config = dict(
    d_shared_expert=0,
    normalize_top_k=False,
    norm_place='peri',
    norm_eps=1e-05,
    rope_fraction=0.25,
    init_std_qkv=0.0347,
    beta1=0.95,
    schedule='wsd',
    decay_fraction=0.918,
    seq_len=1024,
    train_tokens=881500000,
)
Below are experts of layer 2 (counted from 0) of a mixture-of-experts language model. Rows are named router (the router's row for the expert), gate (a neuron's input weights, with its number), up (a neuron's input weights, with its number), down (a neuron's output weights, with its number) and show model dimensions 0-191. Each number is 128 + 24 x the weight over its row's rms, rounded and kept within 0 to 255. Numbers have three digits each.
Before each expert's rows: a language model's description of what the expert responds to; "gets" lists some tokens that make up at least twice as much of what it gets as of all text. This comes from a sample of Wikipedia text that the model never trained on. Tokens count by the router's weight.

# expert 40
What it handles: Copula and auxiliaries. Verbs was, is, were, has, been after a subject, plus the closing = of page titles before an article begins.
gets: " was", " is", " =", " were", " has", " are"
router:133101121100119122152080104089141107098127124112105139138146147141159092124114131136095164109152134127099134115103108130133147130156141139117176142114139117106148136152102139127141118108143196147113115119139133125140124108120105087128141108091133149070117113155172138136145073109129115121141087174107102119063123179138112117077157139142098124110156126129124124116154101168084119084110132112157081129109109141114142119118202148097124146120116124101131108108156101123160138134155127137132127120133140134115130112143103128114182138104127151136154111162115132123072122052157153170
gate1:110126139103111123178119127136118150145078137153124118110089143115091157104116115076119181128094114161098122155108117124149142135085127136144123059175164139114106145125101156132181104144136134123127130146110085114163115116110130189134127148166139123121136126143150136126111117102140158081108144140057129115105087107131105125157118145130091113106140098137140124117179119108099092148150132157164128113178155128133117123190137131093117109116165135104116114103070137160097122138148111110149120115149088115133142120143160121140165167129094117131113112112122132104127091113109126114
up1:158129138113113093132155092131122093151111113096094123120083089172117108108150111141116073085097074133133115117107140105119137153124174172140148131132107140134133099106134118128115106144085123113104136111169140169107081125127095143130138098102106157125108125171114131125148117119138122147093118110137106097146156134150186177110133120160117151112095154151094150154127119102163103123111144127132131132115114112155135148129149126187153114125100131129087088134126128124147153142179126160117064115132114087117143167139100138134168120170139090122095156128165091120125101123099128098
down1:136089137157154118135111144125103130152141136120113072142122146133137093161109141132134158136153128119115112111173096113152161138118151123142121119171129116125096110097117122104151139154119160145095127185082064086146165140156153103115072173119116155147135125163120111153130113131141085162148151130102146132111085125133080103095125100053135123139100106136150120099127099104150110116113108150140089135141136159110133119137102095106132166102154107116093095099129101071145133121109150136138150185143106125150131095150105127119140121093093153148141115133121090127165149131136108138
gate2:083132105139147146106114140125125133113154130106152097142132144102145118102095135123209141105116141104125130135101110146180116093135159138079095116123129153136117120132133152107129118133114107170141167120140101118135135197141138144144088142123106030095120135158138149107129138106099113113102111130122137128112139107160127170113088145132172133110121128142108117092132144147120135123149120142132129101162146151160138088072129139141171110137159109142128131148097117113083127124132122130185096122137178149136101086170127109142078156166115129122101133124115140143124113128085160164
up2:117121097164145120114113104158138138136127134133127145122107117114109111109106100102162138132146134148119129160108125173162103138121126148131165119162123145093132060115103118108129162141162108134115075135144121134164102136160140107122160160138114119169149120142135128093131128088139086091154121158143145099103140105078120159121097129102175121123108128126139096099129139123176139167154147115101082140159161150138161121084132111131083138155157115103104107095119125100100091174134105107134125164163166136106131150151146158127177111096167117131090108153126135103159095131088165163
down2:119067151131149109123133146143111177168182133117111147124134108120157132065114138114147086142108140130167113149125146142155109108170166138091167128114130099103119099117140145103142129110156111161135147091159136119133095169144160149087149109146116111181139153149077100112113170074136097109145141122100167118106107096092139151136120149105130113121156099099150086120158144157144136159158134093107144106145150105108143176156129124144107152142138117123135108113112134096088118161115111118160119120110154120129150113131139149159142119145158094117110130162110137123161169108093164151
gate3:120082102143156124105157104109100140076149121084133163106140118141141108120129119102136090146123146123175117130118164121154136102084130089150138105087132115141089118117143148145123128136115155157148141111129127128136128120093135113111097162128124127094138144109134101100142155100138135156095113111085131159157131116173131119159135112090152092145106087141143132132148092137137132135145157197141121160144109106153162125125134153098178144138156094139116150110143095093116081150171171104123134130133155114135129149092143119107165111144053163079159138107149106106126117122087169132
up3:107157151129070125141126123119111129123110089150126147158103138132116111123107122127111174098162139099111147142131130148144122144175103138120160133151107147098116119104179103114112118137130115080127103153127128116171143135132143138125077100147154120112152154141129154130154107122098116123166180138145136145140142183104128159142148160126144149112137109081141158156131123146150119146162150111161137062122164139069132117105086126173071111115133125056153117139130153120148152137106139121122164126128100111132149100097070149142128118125158118173123140138154140156104076131169128115
down3:144114085145145165112152145126152132140138100135119158121110130086096163111101109112092142140160120162151129151125148152148108139108102094125106092093200093120118093133182119119138128162132146162130134085164145137136141141128108147133105127060129131177117131136105128123091138126144140147105157134134089104169176152147135117159160142125132141135096113136130133117156150116110148155117093088112144142124099121093149089132130132133110130102113142141124137139080124119085071127125067118063104164153093157140171100154127163139132135078143122123120159129100123125135130119107122141
gate4:145103150128130162150157132093103143164122151131178111141101161154127147115077115111168109139146139108089128190126142111133123096106069173082093128139120146125099131128126102137152098132110135088090124089149137128142150152141141126158166116171123104153115118097132065122125129144099139120173144150175141076133121169100145129116108111136095120138117075132114118133113156125169118174108144106140123123119147141119145113106125146128132128120135142102127135173131138151157113134112117140185110147129128177158130134131168103149142117132098140173075117112158122179138147149098139140
up4:124098136109134115136144157123152123132144128160098140085143129107155124124150114134091166108097140129144108149132137133168134121128122153136154175119132104125121122091110121135134137125161118135144112113116122112133132098130122117123128191143131092147111094113116114126114152122112182147121116085049131162139116117124097141148105160140047128112131132139184151125138127102125169073152145146110104106158107117109093150120142121171167129128156156149117139148115123104181192117144145160099144138092089095146095148150118120127110136115164068124176092149144159159139114118148145145
down4:124116137130141151152139167148128147145127100150115131145157168132135122103114119092131110097185106144109126136114150146151133155110185176102161131112121160114132167114131109111150076185158072130109105112131125109116154123116166119147105122132130139104114119141161129148125116140137152111131146166128151096128154096154129136135044149147123124142147095129138117203152115140140146117156136130151101145121153154162128115123166128107104141125146143113079144139149122137172162146142110109128088118146147136091126135113126142165130111100117162096197133167082127143130116077133092144
gate5:171162127137126080077115147070136115126107083101104156121145114153143130097125130101156149116089130139155105142107141129100135139108101125165143141168131119098129103128169112120109130138143144107111106123085121123140158149110168115113088150107169168131172109081123054179116149129133086102179166148111112089137113120135126088149106097135119107138124145122103107166148138096119148131101116128072115165128115153103131165169141124102142134111137119131138109077130122139120114159113124145117117123123106142058099096129147149165098142133120139102132116109141089125128139105121127134
up5:147143106140115132120109150081158120122122141164123171126187102183123111101151119166138121105083131145111128077147135128122140154129149110129151136168132100159191139139127140133135103089119103137108151152139133097112110151146165064170127166120161116159126101109138057121110149166144108148131121107167112127137135126103126126144147135155140113133153139166096152163126166141121147105147129120049137110123126118120121138152156103106136137126077099094137117091106110099110120153158135154144106109111120118166092114101152155146149098161107130112118157136161144111104119100149119135
down5:161142084144098130106141155092140130129118136111127161132161192166132137085124096117146127130070135116107128115112103131161148111137143115122149189134101121102133141124128125118182110127155110120120139162100150100107110114091119109116155114156112160139162113115092128131144144150105095132152141132178105142159118147078208125092126146165097159138151133119105080119156130106117083098091155096145137134128111140089117085125157119093166155128137087132126123106101147154118119143129114154132177119125138118111124116111107132085139161107117095139089109116114139130115150175137120099
gate6:101170143116120161140115108115098154132112151113114116117099100139127117112113144098111126167128179118092126148164098141151140116123138100143154131087172093105101104139121121084129130134098147108156120113168102156137168152133133126207128115104125112123174128119091158092103092151116132126090135126095133110114115087152129107144102112125136139123115143117100087140185110144130143171148109142106116105145115086134090149128121098125148149095101137165119115077147150067136125121137120098123111140151157126084177111166126178137110139136139131116169143106104115155142133172109161121
up6:111119181054114108162143123128138118144139123115084098125134125138113153140134153115098119137133085136130147139144110141121144136109181120138124140155110126125084108083101123141158131113154126100129082123147128114131123149185148122080142120125083127157151128161148155138106116132148138104123099112125135145174096115115143161122121138129113116082123122078134078124132122149134111092140126161119107117122181115130103143130120144149134103164066119144146098085155098142131110069123133101130161137120125141061102148128138130141083115077142126173112144119105123085098148143082150158
down6:128112116133090134116162090121155085158133100116113097131081156144133100158147127152140110117151125130108143133129096148097133105130129126169073109129175108153170126072088142126136160126131106101161089157134145137105146120158122139121137111124101090128096135119100145130149088112164126103116135074135099150119128142169103147105076171148157138108117108080144115143069173130182127136157116124108116150115148134123119092160123130144130132135112124148141147144124126143144108108130153057107160153094117133086126102152167159139118135085088139148098118146112120089115143122129143146
gate7:117087113135108091160111137127136118107171115154106111040074116160138113078115150135160111124135094137164162086134135161153124159131153151113121119169145123149084124122122119133094133130155175124140109124131093143126133159170130139118138173140141142082118130149125119144132123115126156107159104110136129162158161097125124093117115149150149115129129075121165149119138100140115109063122105116117155114125106131101136155177131136117156101140132105100114166121122107138154130171134127122088155184139092134176148156145125100124111113159137116125082168125168142140119122114131100136
up7:094116118137178145101110166117139109141076112125159150143131123104090162135138119143145109101156111115119145156108091117090147106116173126130140124100102132153172105148102142110165138143139081170157115145138102135156104106091099113143073118089111085127119097156144165123140094111165107140123139174121109124126144130149141178174125142086119108114131155125091105102139171114130157132182136145110152105103122119127148123107109090047117139134161114145114136146092143116114089100133095114153131110134162151141101107122127119159093116099099117150155140150103136123105140155143128123
down7:133153141100087104149141113115158129144144125110136108127091118164124125072105160119122094144140158152122132096093150144145128138112138108114109124143115161151120155137109146120097149140108162145130153131182126142134136110092110103131166175115085133154102129103159156111149097098102135124144124103163083124148139092112153171074162114157114146155129156145116152085152118139089117116077138105122123102110122148156089110123126146163190136133116142108140139104100113166128120110127168130127168104134139172166102134102135076100109119193129127097117146082124113136151164120115116140

# expert 31
What it handles: Infobox field colons. Colons after field labels in infoboxes and taxoboxes, such as Agent:, Family:, Language:, Born:, Curb weight:.
gets: ":", " (", " |", " –", " Died", " Genre"
router:122115158093128114173142113153149153173092153126150104093113135094125085161112121103098144128153114110120092112083130126132142123170085114111133151117163127124089122105107132131185133118114121128099130157152110127146133136078119174130160124135109153057127105104140074184128165113136112117129120116116107122116094138124111080119088139147078099131117117147135095117095158117096131141129153128126118118074131172158117140116139154126143078148119109160112106123098130144125114116201144164155147151128124140146094141101146122100155107127138138131119122132106132190111139133154106115
gate3:156091173122119133123133096102129145080104149140134095097144154085137148114139117111133127122120131123113124127138118106156120141144112136139130191135121076119144101106137090083123151144134184106112169155131069130111146115093094116109129074126155145116188086116168136112104121155131116138148093199104127153156091129162147135099132114076144113113170089129058153117118147127100156121109138133138144153117162098126118123150137152159114155146147115131150149108130111109118137140134122113090138127111116125167092150128118121129063146118176140126114124127136131133126170107125122126
up3:152065085125121130118138094180139159104170139125125161160119152105124151170140089142134150140137170143124134137137134125149147160152104160132124136142129129140136103125117133117173147171119107146186145113095162167106119150097125105183147168134133145127146138148128157113067112091140131137153107107102147108116106096098115132133119129154089131136118117123128118105070118101119130165127105100170144139133135089148115088102172144111116146139156124073146108116132124148141082147138146127119125142116086140134135126160159094111148075101101139154148146104181137153113112130175117138
down3:151143155103109122133116075118112105128125131165117092096152118103174120182093122159155113110120123143143119130122142142126134082136112143114143067187087160142084156127154107132155097118169131116138121119102193124107116142097131148143148111150082102093142151098097144126121140152112126152128116081142126146106120116094152150148104105100114158097140131146112140115154113106119102146096139130121129089167102173105160172133106150084142113112135145125110083138106134147112109096111152135123132100130122133104163161106137100134124133133093121142163134075199156116143112106113123122
gate4:083151198108139077120157146109126116108148114115099159140159147171155100156107109148105124105116110124125111139120159102156143129111138117111158141121116102092117131155163170116155137148142136119118132135116124115170131080133163088072119111128139102152168122124162132156137128101125094135146153130122104094116078146164142128164117106084130183124105137070153161111139157112138147132174141142117134094109139126148108136091112100144125131125068131153120156147126124139103112167156100101141121108100163099142120110106099112179141157136122128134123109118151121141095141073090131120
up4:115136117161108165174101131148124133098094120125097112059132116100124132135162132137174117191141125128153110127144116104119128138149149129189153113115109123160165103115143090117164133121142099125111133138104139067110144112157137162133132070128123127165135107120106123126158135090163135127126096112105092097100130115116127114106123096148127126125099190118164133122123114093126098109124090104137139140117158108093077158118119093147133165125080122125192128097173113151138096156150167122097087154117142131134125079093122122130105120166116165129116105144128122140130144138134121116
down4:150156156101135179143102099097121120099133186117156124118142149101147096122100104142117128145142140092120100115110137108080126161169138159174147169163129126129113081151073108155120133109115122117139075108119088080106115129175128136093139150143159145099112131132139171134119130124126108163141173151123106153064119160143111126125107159123091112159145115184119119137105138120157100127158112132151143139103111164144140115105147177164124141111145076138134088127085127126115115166142131154105116131133121109135161109140112154144109137091123106127132152157098130123081127148122116098
gate5:111144105230142109129148115142126139125147135163176134143131145125131114143086118077097148113126160132114099160124116155120128114091089100124154173135152158123157155097128125138101138126110159153123102121116135145130123130104138159170135136138153121126118142125118102152158106116107115095097114130166143130120086119121122133140149121167145124076161122127148102105123123146132095087100116119105123141098177126114106150140128127109101136173138158093149092116119103128089095166159124204156127155091130138156133126115165096105099117107155103143120120162095126155111098137079149102
up5:090139118131147136138147125119120106122158126173130107136124131106147184131137147123125105147103105120112140142149120102115107080124080125112120159108128139127128158132119119157161115098094149117117080096171145159106102090136119111090141164144154137110110097111123107129147130102085090111128101164111160096086130129095169116158150163154152088101164082128127099131106124124115139112146125088150128169104134100104091193139140106131124122111157169137137167194148143126090093142154135116166126103140163155111162142119141126143139090153116136091118124133145142114104100140140186126
down5:139134082124181121115135116088099090119119103097151100099104120114092160103105156182124088130151105146106176135137137119105123132096102106162117119126086120087087117121154115101131118173137104128145151112141180120119127111105107138146159128137123129092133098103139157097086119157113123124133123120114110114103119138122157099139131147143115154114111093087136120138151131114148125127139155098099108099165128141121130134110108107097126173127133122167130160145082124145140166148080151092140119129178159090111123158151146160159128120172124128145130107123149196101143184097115165108
gate6:126098133114098123111111106159148156118110139150184132118108135159099153128097096155126137105139140113103081100141125162159177142148129124120108126143107144124122144112136149144098176135115199147169091136104117121148134096123117147152157148123131111141142126101133119090100132098135121107149074109144129172121150130137137102119181172083121177121161111134143134108089147147160095110109118122125142100158106149150120093134085120126142148130093143147178080117152090120136115098173122128099124095081129179109102123116102108129109103082142165127144113154107147135115101125104147127
up6:140120159153081117140133133151140109151142149137133150148102154134133168136120123090144102111139159148159141110128091161131143140142172138112090140116157141135109129135123104131113180146086153108126119157114148071138140160072086134213149140120138136122125147132142090085154155133148107106096071154078141163105098123119154137102151152117129145161097082131162097129110134125102084132107125169129148091158129148114121103084078133146164116128152094151124105112117087121132111143112126136096129111121138147136152130128095118143112104105093159137122147153117149101110123122116168114
down6:139113112117134138103144094189117115164141137145114098096157125116130110173163146137116132112150143099089128169157145140144136141128143094135157133119145152112102156134093131140108137140157134130158122111157127148115143121118158112107103115090096115152170080125164110135120139156090089107102142140130135110105087127154086109131137164143108193107157103108138137145096141141124133100136122119124153104197106137114166143078134119164125116117136148120082138105164162146156109135143138172140092117116147153074117114145115168121160118123134134130106159079098121129109170169159114175
gate7:124125108149083128092161124133135177116121143130165153142155127103150134145105107139157167122100071109138131158143093131133117125148125182117131120148126124160055136109106118147132084131139097097135107141160122147145139138111134129092127066148144133148102143105116131073080124138140144162156147087131145139103120123062120135113133134135126116146121092117122126108142097125114144142142155178161098124127136162129087159157150139142142135121167148199142160117129092122082131098121134155185109121112148107134096097140137119109139158111158148145140158138156115136121181105129142144
up7:095133118137142123100140099158117116143191147123101147117130108135143093171143142120131137137119157119137133127148136127097114111129142100163103120141080167142112145096134111138128113147144133136102106160132110167133108180106086112108107097134093144159158141138123147135088131098123106121132144108117142096119107136128149142138165151070160101139137147128134137137140113174104107094100082167154170150157177119138144082146149124149095079094116142132129136125111119121087121138126099166182121119127057156122135135140169117070123176120156103113138125085142082129134126168114151120
down7:127129141129157110131158079099131136122177127186119133135152140132113141136146130127084134113168150137147147183149168127136121145125185109150101126134131161134083158117148126191108142104125166099140110132108103093155152124155109152106106095124105129153191107155113111154181156113159146124110144080137088091113111151130151149085148107100133090111156107085133105108100143114103154126133138111118130116150117169165168103123145140141127113113090145142151140156139175097146131146131132172140107127135123144124137107152144116113176128118172106153132144159121127155156110164138129141
gate8:141113139135145084102127128152121115151141125145110145132144107123111117117131161129128125109132144158150119093174125100115079140162128122135109142147150141150122124142149113075198152135108115088139179105134105169131138101145147122166128116134107120111113121130135127075131166137099128112048115115177152144151113133108141150136142096066165092195132119128088116126129109151117145168128103171116156112107113101132148126089075136156157179125125160097137125148120155149125092103091141129136153111130170165110107120108122135124111126109089134165117120088127102127121125106117164135
up8:155133121145057154140129113106117156089138143116141148109132154134141164095129139135152138172142162130104151105136116063092140100126075130127135145121155129094181177126116129123089114103081148113146139146114104104172107123163106152156141122145136128104105107129180108130127143132097129098142118092126130089118110177110128123145075107095093086174112166132102105148128101136153166134173136149159114112152122132140117108187137134109142102113125100147081154111121146139133128126138095131166100136100109121142141146129126117138091135127115133108160108092158157155104116110120138169
down8:121139127120131132117102129158143092119131141122142113132133119128125116140141125059122128070162109132152124131176071103115154059083091113103137137110149114160114108131127138134115089111153132116115136151133147093150161114133110172156085178106140110109140154151148119124118091145174114140121101147162128162118107125132135137100149132143143155158096126127160106103134114121096125129123134121114130167142122117136075130142135120114091126141083126090144153119141138102116135130102093181112136146141141098161092125093113101179173135073164143114149118165066106156134111133123082107
gate9:103145138167096108138148165123121155125117141098101082122128080148143105179090116134100135133132176099113115139133135160151142109141123110135131098118135131117108106142161142092113110108138128188130164133126122118146145134154092102090167163131122098105170140123096091146118081140126137141143128149140141160080135159105074083146145155145131122074157137082115162116145165149156103133111126115133147126170095141107116131128105169112133118064147114116101113119139108137136142114121123156110128093175109110105084150111124110173162143121116122174146122177120101099111128125097119112
up9:126148112148123143125117142162161168168126129144159125101159095112141169131155160134136100175165175112117131134142118151096150182166113149081112102136124126120124132088131106121135130161139099124129135108150093163120117153126091093128174122112120124110162101128122135149136129119087150118123148090105130154131168114166133131174130126119125097154090149171118132156114154135111118152144123119100131083071120122142134124160106097083075161095146132114116110157155160127107093128103143110137097129143161153140166114147128115108146095105148152196138077138139082140119103129101129129
down9:138132128141122152168140088122110138119146136138151154111154150120110160133152125149146166126093135145155150098123183134109147134107129096126146132146072169126139101096111115105129138151127090125064075150155116142077101122095170148118109144162105124146076129116113154121135140145138100121103089147126163147162083132139135134139112107135143117144170144176106114095112118133150145115118086111110109130126173107109142158161113125106088127170162109114139141095153156146150143134142136099108124069133128196094125098112120103162128151140124149106155094108086141161149111131145137138

# expert 59
What it handles: Hyphens. Hyphens in compounds and list bullets at line starts, such as site-specific, three-dimensional, play-off, and prefixes mid, anti, non.
gets: "-", "‑", " mid", " Am", " anti", " urban"
router:148128135134156126125109145108118159123129156124155131153128113153139113135094104133127124119108150129121088120114116137177112142093153162082101164189085111123148094131136121143122155106137130144132132117111150109125142158139103162105128120148107139168138112130171120138172129135084111085098083178092146113179144105140107074109092132153126129140149140112152136126110148115133146093154122173114095113070121118125113132135124117161163135152181101182088120128141132171126047121117103129152128090134169163132140137118133139091110118118123136148135139104096125112151111094157163113
gate1:123125119152152105123127128139159113096186158137163122124120123130097113161139166075120116107137166148087101129120114125115124085099123131127162144145147095134124133126135108129145167115127126136130127118116119154154113171107138121114139128072087165151131178169109105185141121101147129123136119144135102150141082086134155143104061152137114130108100107095113110066178118155137166098139123167113108134139178137103175147164109150116143116103110101134131137172097120173130104143184140121120113161149170131113104132146138104152100152126114131127146112121147132107120149115094104148
up1:114170137084165146130108135116090101071158097125123144111130131138129118136143101142125117136113167152113134090120174182097160149141145167147112158156164142147131125151120134137113083111124148126135132146127101122168120147154117137115106151126095159079075101065135101136135146088081136100160148127141119157126103112126151136118132134115139137135190088130076149100138119083144100124125150122109191132131129148143146107100137102126126093119106174099109156103137153096149074112107153126151113135113132124115138122118120143129151122119115112118114134087102095114102108101115091178
down1:135155126159172091087155119080109122077166151113113170136160109124082135177168106135115122125118132150111106131143179169139136139095163139147096138142159097171144134150110143123120130137155128143136147161136119113114094147160124129154103103125110151121103178080121074144137158140142130086167140146141111157147107126090101116137099119088133133121133110136085116132123114122167070087126114131126135137130160142128155089123128096121140135138126116092144132115151177140183152118169137177127067127129131113116105106105109090144123121110106164125112162122122117148129136113130132155
gate2:100129132100131111113149129110152113150135136131132116148135114163103101142125130144129119111139131144135116146197070143146104156119149119123150147155114146086133116094147162063133109095114091140117160169108082148127182145153139113120131104117120140158149128119127128103118125160151110136130108167089110138122136151101123098135090119147093161104138125164094138121155123132130113146173149100134090101120115170144084139133148110093070121126107164156086102085095110142141114110153181080120107137111106115156130141132105114163070134103112136143127130122135063134171130116115154112
up2:130140135125185124139118132118094167160092123112159123177143143140120128124099132134124118166125141158121132137134117151148158084140162134142158133125125131183135129147128162088120100147136168161097135112103115109110125123097158157146109140148138112101115096137102114117127141100114120155163118144113109138124105136143130139128112146120130107140140088143145152087160133160128120133102129141110126102075151142085113135132121114116084106139152179105122140141120111159141153119119179140087119091136093072105115136113152129147081163119180150152206104114121188082184124153155102140
down2:127106152123127154129136106143163130103142133138115126136136146127150177092130138162164140114112100126139087122145142121149142192163106090109116144133102117091109125131179173135108168131115097170143131149117132154141159135145136080130109103156100127145163147074121107123152144177154095118099119140146157101107120085112124125146141156135098133119145126135151105095102126096124147082109085113182130177170095091152130143106106133112137122123128131147131151139158107096150186106134142110145139144152119153149156116135106106125131115149079180088085150114165106148124092111112144119
gate3:125145114145110153098131108121122095123141139157121136135166112146122134163141101097127160083098131141141136209157102122127177122181127098143108175137137147158123126120118123105151099133159126134150153151154148116147141132124168107098167150131122136139129104149101106151108140143102126101129110114032130130150140144125133120117154086101140125104133117151164100162103140095129134156127149154146104125108129122096139119171153098104137143122170121086144137111148136093082063132168125120147123118129143103165125121178142083108087144102118099149144130134118163149150091117147105145
up3:133156160191108155102112086123141120075124105168122120097120145118109119124104085130147108096101122132150105129126159150096107135153123147114138144095189135161157107122123152156110117129129096125156115129149152103171096095144130115123133098127149110113126099077170126118131121072143096130107104112142107145146117125092133100172102095098122136118134148138083175133073106148153087143137115099147158144120143099121176127143138167134107165159130124091162141152189102146131150096123153148100127114118164102131122138140126120135111125075151117094153095162120145133125115133111118140
down3:136137099118111160117152146129117102144124122135099116096155169098137163139104126114124134150097088123096147125139170166127132083128102125109142118126143114161148125150132134111118079110148150107172164145171105126154137116108143111150120132118133109153128125137078099137117107139136153161129125154092138160145124120131135100141150108113164127128143125101115083100086110112124107140129123113130157137151082158117126116163151119096151158080120099150143129195136131131123150122155136121123134135138114142193144143107084133080162192100106109149079136144084174085072130105088105137
gate4:151064098128118109116124144155089114140114125114117094130128108100136143134132121138138094108095098160128175136148126113151136140155131161142093130075152115130099169135139122109139102169140123085122074147163119153169114163118148131167140149142170085146146123110133110133112148129111198143128095142152109115112127130128166139100147111146146094128104170096104117120162104062138144096123124118095156189098124138134156129107098117124112111100157116133125127099108101125119149081112172142132120122131139117135095100134168114113113132130169114105140108165145127150094147116084151084
up4:123105174148125084124107142137127103135112131169107121142164124122116108131165143145153103130114132122116114165101170100131079128150148124156122120112111126160153116110115132131144109118164207164122137160097137160106134132132135153132132134087152143114151157116183080107114075188138109136113117086159125136113130112126163144131106132117128121136138130092116130164121123145091134219136162144120135097153120112182094131120131104126130126105141116144140114127120148104139133109127095133150142129128125142138080155111040138118074103103142157145134121124112133128152137154139089157
down4:111136123110087102121109150087102132132123125122160126147148158131178111121122140179130129118151118139080131132167171159189155159175119140111130158150145159101131127123151140094104081143114075118108097155128127128157139167135171133144115114113148098121142105085113113133104135132090154088134126154137115132124145127119126103120100150148156167107066165119082141127121113119137143113141168092112093164107137159139091129138119148153144103125174119090139142124129133144111141103102180123119106124145171082155110148129164166142093094128103112141155106138103130138092121125136154093
gate5:088135153122154141142134139093153165098168120098130134154111169158159166136063131127121118092140148165146142116114132093156145146104190152133117151129156151114105135090145122117105126048119137161136134135135127141140103165101130158109084102152136184110165116117151111175132136108112136127099118126165111145115126147144137162141099141164157089102159090096129122116115113151127096120139112137139101150125110148185112142086142106134136162156132154125152160091140126138141138108163110162136138120105157111158144131148121105145109146120123108105118084121157111114189111126147154121
up5:130143114164131158124128152173108134124131094098129112096151154113119103146120152125183093197155153168109127082124122157099131062131100114140137179137149147158140109099166162105153160140180125109107132166142127087111139091135123150129121096118108147107130130138115112091117130100097132110100166133148144153126149146141111127118158101098139111109099079101114118133148097106138122187131116105156121141101115125104115111139132155176127081081112118129159132135162103117118149162137082127143134116172165125086122148114154119084129125128144143123131103143151120106117147160148129094
down5:101131131117119109134154155109148134138148133113116159120122135132112124169090167102102112095137095161134123108113130113150111138107136125087093115163137142145109152078092120144114113102128143120103099116093146108147092157128135127113114105100129155108160166105156154163121181149111109165133155100144090152090150151148147147148138134071121110103154087107116106122101115157096100128133125092120159114107113169160112133107155106118142150174111126145138174161119128132173125097170077132152144153134168122140138107129133150144109155062138123134154095162130148113181134123095125177
gate6:140124133120054127140110125175121153134128126122110175168099179127116126177144098094162138078120147112093153179125104135091122115160139104153143146125148135132143107108130154092162083107125162137107149123110107114122150095149134081113156132104115121168120138126113123138149088110125099068121101127106140082107130137136135097088125113149073119140111119158146131156104120120107128149155159119111129147184114102158100149149124125153132110115195119122130154103135104151086118126138118149125150151125182122143127114158165146158140129154137147124182136129141164107111149134116116146
up6:131113113095080112156115087173139146107116106121124108117133106114138143114120159136171139126133153133124146092183128114105127118142144153110132117117132125156110153175114120123093167154093133121155128075122138079102155136113090184108133114130100137116094114137137091112145118149132098086146113137078103137117119080135138151103129153131064157093108161145108165089142141123093099087116123158166161124129143136128143132154146194123137099138149128137126096121117152123120120143115103087109133102107148109154120137163103146153113169116168129107156135107139131154125165182090140152
down6:149143115178145093147151102104125104118118180127092115124152116128161138151098101124150143119134116134192134120148156100147154099118138147131099136137151110110127160166156189150155189149149150143137126148116093098178129112101126142138186134141143103152148137103139147092095094090101124137135161148130141154151142151197112124123133095137108121100126130134078149109098111148179125141118139143125111130134096094136123131148082130168145107117134160101128119112130131116113121128167141152108142109080175148131130121140162119153137143164135130109103143125089104102129089088087133114
gate7:111109130118147112104115172124118116114149130143172099176111059091186134128139123128120106095157116150122083152141149089121146123132136154130088145110139129189122114159126121127136123169175120160105133114108083123100136139103111142105153182150130110145182188169143153159115133103132147123120169130113129116124131125149093131136104155182139104146104135128163133123173085147153132081145122145136152098118103168106170121120126142140125121155141124159122110130146151088155114126098108135174156126138153135090119099127144115117145134088112118154113154155159141147086125115125127146
up7:142095142145126121126172146138125134082118144156132130101116145124096123181111099124119189181139129132137141206138117136096109114121135117139145146141137112133143085137137157092159151105098159142131146145122124128106174099131159154158116141128086119152126125126168101177121115136144135124063128115137143137133106116120096113136143147143111117114112096132095143122104092126155168124089094098117108143117163139104152094126128113118160096136119123155137133171174112118144135130146130198121139133133130129136144098151112160072117079097154161106115111156126097094092151124073107125
down7:142133105125172146128129126155152105113147136084111154156098134125072151101135109120079116141094162121115135161106106123157152140194119168122109141128115148154136101201129103134117170160113079123155174141104155137099133117185096114150101134120120126095112129132136123118175128128101108141121162149163150124153120152155142139154086101096142134128100133093162120092132154126186103125109152156122133090105122132138102119142114105160143183152136141155155119119103096099119122161088103100141123111144096160162107159142170104118126147107132100133121130159131137135142106123129135152